Weights of a small mixture-of-experts language model, trained from scratch on English Wikipedia: 5619 steps.
Below are experts of layer 10 (counted from 0) of a mixture-of-experts language model. Rows are named router (the router's row for the expert), down (a neuron's output weights, with its number) and show model dimensions 192-255. Each number is 50 + 15 x the weight over its row's rms, rounded and kept within 0 to 99.
Before each expert's rows: "comes before" lists some tokens at least twice as common just after its tokens as in all text. This comes from a sample of Wikipedia text that the model never trained on. Tokens count by the router's weight.

# expert 15
comes before: "\n", "\n\n", "The", "-", "| ", "|"
router:67 48 53 56 69 39 42 62 29 59 47 65 73 40 58 38 50 52 66 45 43 37 52 86 66 45 46 53 37 49 34 39 49 28 45 58 53 65 60 52 42 81 41 55 56 66 59 43 39 14 35 41 53 47 60 37 37 40 78 57 34 47 30 69
down0:47 39 25 46 66 47 54 35 39 25 90 61 73 58 41 47 33 28 59 46 41 53 34 41 40 53 33 57 36 54 32 46 46 44 52 99 77 31 73 43 80 44 37 62 75 76 34 53 73 68 33 27 80 48 39 78 25 64 54 77 71 31 45 75
down1:47 51 53 49 61 57 63 51 62 47 61 51 73 63 52 84 65 43 70 58 51 34 33 57 66 71 37 40 63 78 40 69 49 37 36 99 33 39 32 46 18 18 61 51 61 57 39 33 45 57 73 50 65 33 45 56 69 56 38 50 49 66 67 61
down2:37 43 44 51 47 59 72 34 64 42 38 31 60 34 69 23 49 39 44 56 72 45 48 43 38 36 44 51 22 57 36 32 61 51 71 60 39 38 35 29 44 52 56 77 19 29 60 60 50 69 75 50 53 21 76 68 35 72 35 48 35 67 40 48
down3:56 64 50 41 33 79 64 62 53 49 36 17 30 79 71 52 56 42 67 87 53 66 47 43 30 62 66 20 54 43 50 41 53 76 73 28 46 47 62 55 46 48 71 75 35 48 51 41 33 63 67 66 48 70 60 54 51 41 64 74 36 38 67 57
down4:41 66 38 25 49 70 33 61 61 37 39 53 26 46 53 61 73 54 32 26 40 64 48 49 37 48 49 49 71 60 67 52 86 39 38 40 45 55 72 63 44 59 67 52 51 30 45 39 26 39 33 55 28 57 36 70 36 20 60 45 26 58 77 24
down5:38 61 77 31 82 24 51 44 75 18 44 38 79 15 68 56 29 41 74 37 62 44 62 52 50 71 64 56 41 64 82 62 45 63 69 30 59 74 61 44 50 25 44 46 68 76 38 76 83 91 44 38 71 38 45 75 94 66 23 45 67 32 53 84
down6:62 81 73 43 60 27 45 56 75 63 55 41 47 44 56 99 29 59 62 49 23 82 42 47 63 60 38 39 50 43 54 66 59 34 41 87 30 45 57 72 22 50 42 50 40 54 66 63 64 56 44 47 48 40 50 30 66 32 54 53 48 52 26 31
down7:58 22 56 40 59 50 58 47 52 50 54 39 47 24 65 67 40 42 57 76 28 74 43 63 70 50 58 49 70 47 82 36 50 53 56 47 26 34 51 80 44 91 18 31 51 63 47 52 37 32 53 51 78 30 32 51 52 68 57 67 65 72 54 14
down8:30 52 41 40 27 36 71 63 31 49 65 56 11 63 59 52 40 41 47 52 68 58 77 36 24 55 55 45 52 37 52 47 34 39 26 43 63 45 38 39 38 63 51 54 35 55 39 43 62 62 40 45 71 68 70 44 44 36 51 44 59 70 55 28
down9:49 70 62 59 50 46 73 50 26 52 40 81 58 41 31 56 44 55 42 22 19 36 40 46 57 31 40 51 50 60 40 51 44 36 65 07 26 75 35 82 59 41 35 65 52 39 55 47 46 51 46 77 47 62 56 58 36 63 58 63 65 56 72 32
down10:32 41 79 43 35 45 52 26 51 44 68 55 44 51 41 56 70 58 64 33 67 72 75 63 43 74 29 40 33 26 47 27 47 58 48 18 49 59 81 80 21 42 89 61 69 63 50 61 41 64 48 37 50 47 18 69 24 48 56 32 44 68 24 44
down11:67 50 60 45 66 46 46 45 57 53 53 40 60 52 27 71 49 36 46 70 54 34 62 43 54 51 42 55 45 30 36 35 70 57 44 61 51 37 55 48 53 55 71 44 39 75 63 64 40 44 51 56 66 38 49 44 43 23 60 59 49 40 39 39
down12:34 47 68 62 46 57 47 75 53 68 55 47 45 52 31 53 24 83 59 43 29 52 68 45 54 75 59 60 33 30 51 41 34 38 81 99 65 25 69 64 45 71 35 63 38 35 31 41 68 76 53 25 66 57 51 38 57 43 39 59 72 60 50 37
down13:45 74 46 47 58 83 56 34 64 73 35 37 39 63 71 28 53 46 37 63 48 56 44 48 69 51 29 30 26 70 45 38 48 68 75 45 34 22 09 48 35 59 32 71 57 30 33 63 46 54 44 67 60 50 37 65 29 76 45 64 49 58 60 51
down14:43 56 40 28 44 46 44 59 34 65 64 64 42 62 43 61 60 42 68 36 75 62 30 49 32 51 22 57 45 47 56 43 59 39 62 49 53 42 39 37 71 48 40 69 77 41 40 48 47 60 26 57 49 25 46 66 50 31 58 69 59 66 50 27
down15:34 54 45 48 68 62 41 57 53 31 28 57 76 32 54 66 33 40 21 55 53 51 41 35 43 41 66 20 26 59 37 32 78 48 34 29 64 64 42 52 39 74 42 48 87 65 24 34 33 61 49 61 41 58 61 68 50 68 44 47 52 41 67 70

# expert 10
comes before: "1", "2", "0", "3", "4", "6"
router:54 38 38 46 46 45 17 43 61 64 27 61 59 59 46 57 60 38 38 08 80 49 60 22 53 57 68 49 42 24 46 47 36 64 67 26 41 69 75 59 67 54 62 66 92 68 70 51 45 35 36 42 29 66 57 37 37 39 34 23 19 40 37 49
down0:54 33 57 58 52 50 29 57 45 48 38 44 53 36 77 51 23 66 40 51 40 53 41 34 41 54 63 47 26 73 27 46 51 51 11 58 52 18 38 54 59 48 50 64 50 49 57 32 32 49 53 34 29 61 36 68 39 47 56 49 57 67 52 37
down1:42 39 71 53 50 48 36 54 45 53 65 29 61 62 67 43 54 19 25 49 34 59 42 58 44 58 61 41 16 66 69 62 72 90 47 18 62 50 45 52 42 73 37 76 65 55 66 46 77 46 57 61 47 45 47 75 43 40 68 53 77 67 48 57
down2:47 31 89 37 60 48 49 64 27 36 60 57 41 45 56 88 62 45 65 40 45 57 56 53 61 42 29 41 47 35 26 44 53 48 30 83 54 45 53 62 60 82 56 65 63 52 72 54 52 74 50 33 62 18 62 58 31 52 61 68 68 71 50 36
down3:46 31 38 24 59 81 21 63 58 48 66 47 53 40 55 52 30 43 49 65 35 21 19 46 53 63 68 22 53 65 38 61 35 59 69 46 61 43 68 37 42 24 52 45 52 41 55 74 44 51 48 52 54 52 60 56 38 51 73 57 62 61 62 77
down4:58 67 71 40 64 36 43 53 58 40 59 57 59 41 66 61 45 44 53 54 42 36 49 75 67 51 32 64 52 71 67 46 70 49 47 36 31 53 60 38 64 54 45 41 59 28 27 56 73 26 41 25 24 62 56 22 30 29 22 63 50 50 52 62
down5:68 38 40 35 41 42 60 68 57 44 30 29 55 63 62 68 35 51 17 44 37 45 65 48 55 25 53 25 41 37 79 31 53 54 44 45 30 59 90 59 72 50 36 56 68 35 50 53 40 56 44 36 77 43 90 81 21 42 47 52 40 52 99 68
down6:68 81 64 27 34 53 37 31 71 43 39 49 45 45 74 49 59 69 12 42 34 23 62 34 57 49 46 50 51 41 63 52 54 52 47 39 62 38 54 56 56 55 40 52 13 59 43 76 51 57 44 62 43 24 45 45 43 49 48 50 71 52 62 48
down7:26 45 85 63 39 70 48 17 45 36 56 62 54 43 63 80 50 60 64 66 40 35 36 47 46 68 29 67 40 65 55 43 34 54 48 49 61 53 47 70 74 53 57 36 60 41 73 58 79 99 52 56 52 51 59 71 49 39 35 40 30 57 43 17
down8:17 55 50 29 68 19 33 55 26 60 62 42 39 45 39 51 48 32 59 57 48 71 35 44 48 88 70 39 68 76 39 52 61 64 35 38 64 75 32 47 53 45 53 51 56 35 44 49 47 95 76 27 64 62 33 53 40 45 52 48 66 57 51 46
down9:30 58 41 54 67 55 50 27 46 47 52 67 40 62 44 60 56 49 39 68 65 58 45 62 71 52 65 58 63 64 56 41 48 65 69 59 36 35 36 66 34 57 25 53 49 49 59 59 61 60 62 39 54 56 67 41 56 71 37 20 55 59 58 27
down10:37 52 43 22 52 68 72 59 34 54 28 69 67 72 17 72 58 36 51 65 47 56 38 55 61 66 34 60 44 54 71 61 71 35 32 00 65 53 53 70 55 54 25 38 54 36 44 39 31 34 51 78 41 56 73 53 62 32 53 50 50 79 52 36
down11:45 54 41 41 46 39 77 51 43 36 72 58 42 49 17 44 57 58 55 47 61 45 67 44 43 60 55 57 58 60 73 79 38 71 67 58 62 78 55 53 49 37 34 74 62 61 59 58 47 73 85 35 75 44 60 55 79 66 40 64 41 76 54 35
down12:60 38 49 61 36 32 40 52 47 39 51 66 46 45 48 37 49 65 41 73 40 52 43 39 62 64 48 40 20 44 67 47 45 64 31 99 64 67 51 23 37 51 36 47 52 61 38 51 49 59 52 58 57 57 64 31 45 56 71 83 33 32 61 40
down13:56 72 60 51 23 54 55 56 58 66 55 57 66 71 56 63 64 36 43 72 43 71 41 63 44 59 45 58 35 44 50 35 52 40 61 12 42 57 50 58 55 42 67 73 29 60 28 51 62 54 54 52 19 40 23 50 53 39 60 97 43 57 61 60
down14:50 38 43 54 64 55 49 34 66 53 70 88 58 27 66 43 63 32 37 43 57 60 66 45 53 57 55 20 41 58 46 51 41 31 50 00 43 58 42 75 55 53 20 71 47 69 67 66 60 62 47 56 48 62 51 66 73 50 39 76 54 49 51 46
down15:79 45 54 57 43 59 65 49 52 35 17 31 35 50 04 67 30 95 53 28 59 33 46 44 39 29 54 38 64 29 43 59 61 46 52 33 83 61 51 71 38 45 42 13 25 61 34 39 34 62 51 39 23 55 47 61 39 39 44 55 48 64 38 58

# expert 3
comes before: " | ", ".", "–", " |", ",", ", "
router:33 37 52 44 39 35 44 10 33 57 54 40 46 52 34 47 60 28 58 59 62 31 49 29 37 59 52 60 44 40 32 37 62 42 40 44 60 38 37 19 06 28 53 43 38 46 56 40 53 38 44 25 77 31 51 77 53 62 54 58 68 62 42 53
down0:62 41 60 70 73 50 48 58 57 49 60 60 29 48 64 32 72 62 52 79 60 52 60 28 62 59 53 77 32 48 53 49 55 31 47 33 48 43 76 44 48 43 44 51 40 37 36 68 81 47 56 58 35 38 63 61 29 57 71 55 43 24 48 68
down1:70 62 52 17 55 59 38 45 57 47 28 72 62 43 74 31 27 46 58 72 17 31 82 25 34 67 16 46 41 34 56 37 47 40 72 17 44 48 29 72 35 42 75 44 39 25 60 43 45 25 52 52 43 22 62 29 46 59 41 40 48 32 47 65
down2:60 48 58 25 65 30 61 47 43 67 59 54 53 63 50 58 66 34 50 47 58 81 59 20 70 16 39 60 33 58 50 54 68 28 49 59 54 56 39 37 43 50 62 54 56 68 45 43 32 64 42 36 45 45 72 69 15 45 23 56 42 52 55 23
down3:35 58 56 60 44 45 41 84 44 29 29 64 57 56 80 31 74 68 42 45 29 41 60 54 30 53 72 62 35 42 63 26 77 56 31 71 22 66 65 32 66 42 46 47 28 51 83 78 40 51 90 49 59 58 49 21 55 42 49 40 41 35 70 68
down4:62 10 54 24 57 44 69 24 64 31 55 65 41 55 47 41 73 39 60 38 90 57 65 43 50 49 71 47 55 62 36 44 37 57 60 65 63 59 83 39 47 80 40 60 67 43 47 33 39 70 37 51 50 65 58 38 54 58 31 45 59 23 28 56
down5:70 63 54 38 48 49 60 52 66 50 56 66 33 44 47 50 37 62 70 49 24 52 19 47 60 49 54 61 68 54 59 44 51 35 70 46 65 64 44 29 58 73 58 70 52 63 37 56 51 64 36 27 59 46 54 51 67 80 74 84 66 30 45 33
down6:42 53 44 51 40 49 38 63 42 30 67 25 55 57 56 41 39 54 57 55 71 53 47 61 64 39 35 34 50 47 73 34 55 39 32 67 47 42 48 18 37 44 62 13 32 62 72 40 50 67 13 63 55 40 41 51 39 63 36 63 48 41 60 60
down7:44 43 23 54 74 55 43 57 37 65 48 39 37 73 54 42 52 45 39 59 37 70 27 61 62 32 46 39 47 48 39 49 13 34 48 50 61 48 69 62 68 56 52 62 71 43 64 37 51 44 46 44 49 27 35 47 65 64 60 48 45 56 23 35
down8:67 45 43 40 57 38 56 58 63 52 31 38 60 68 19 83 34 63 55 69 26 51 54 34 43 35 25 35 72 56 30 56 41 38 57 35 20 28 66 54 47 37 69 19 48 75 49 69 58 51 66 44 62 51 70 54 74 46 45 62 43 48 37 51
down9:52 47 35 46 58 37 53 64 49 48 62 51 54 44 64 40 72 42 63 60 39 42 50 48 59 61 59 37 39 35 25 48 51 10 55 59 33 28 90 71 58 40 36 19 36 61 54 63 67 43 22 50 48 34 45 52 52 42 56 60 46 65 75 44
down10:54 62 28 43 47 65 43 58 36 49 76 56 29 25 58 53 16 28 73 72 62 58 55 58 48 29 64 39 49 43 54 62 34 32 56 84 58 48 43 60 66 67 48 76 31 43 45 44 53 56 41 51 51 54 40 86 44 40 44 55 52 55 43 68
down11:46 63 74 61 27 47 64 37 49 54 76 31 41 46 56 49 18 47 55 65 57 47 65 62 54 26 52 53 34 50 48 66 67 55 46 91 82 79 76 78 63 56 48 60 45 53 59 40 45 42 33 40 67 72 59 25 35 40 83 45 37 53 68 35
down12:36 68 56 36 65 46 54 56 56 56 47 84 48 67 25 42 61 33 62 73 53 65 43 54 51 29 54 32 51 55 65 55 75 35 29 99 43 41 36 81 39 46 52 52 19 55 68 28 28 47 83 41 52 44 52 35 53 25 59 80 73 44 41 22
down13:54 52 67 41 28 56 16 86 22 50 44 39 35 70 57 57 54 41 44 45 69 38 50 62 51 49 60 43 43 41 72 22 62 35 48 71 25 54 35 55 68 46 36 24 36 49 50 48 34 33 32 84 23 59 32 49 53 58 50 40 77 62 55 32
down14:24 35 34 34 38 41 37 58 18 59 47 44 57 40 62 73 71 71 86 57 47 69 23 62 36 49 42 36 89 48 44 42 49 66 43 87 69 61 64 62 60 23 68 63 71 63 55 52 33 78 44 54 58 29 61 37 47 33 53 40 55 61 62 29
down15:72 47 65 31 54 43 32 72 38 91 79 54 45 40 34 62 53 62 50 07 49 64 46 33 56 37 35 65 71 46 41 57 65 47 56 10 45 22 66 38 54 71 59 40 59 74 50 53 31 76 55 45 59 32 48 39 71 55 28 55 52 64 38 63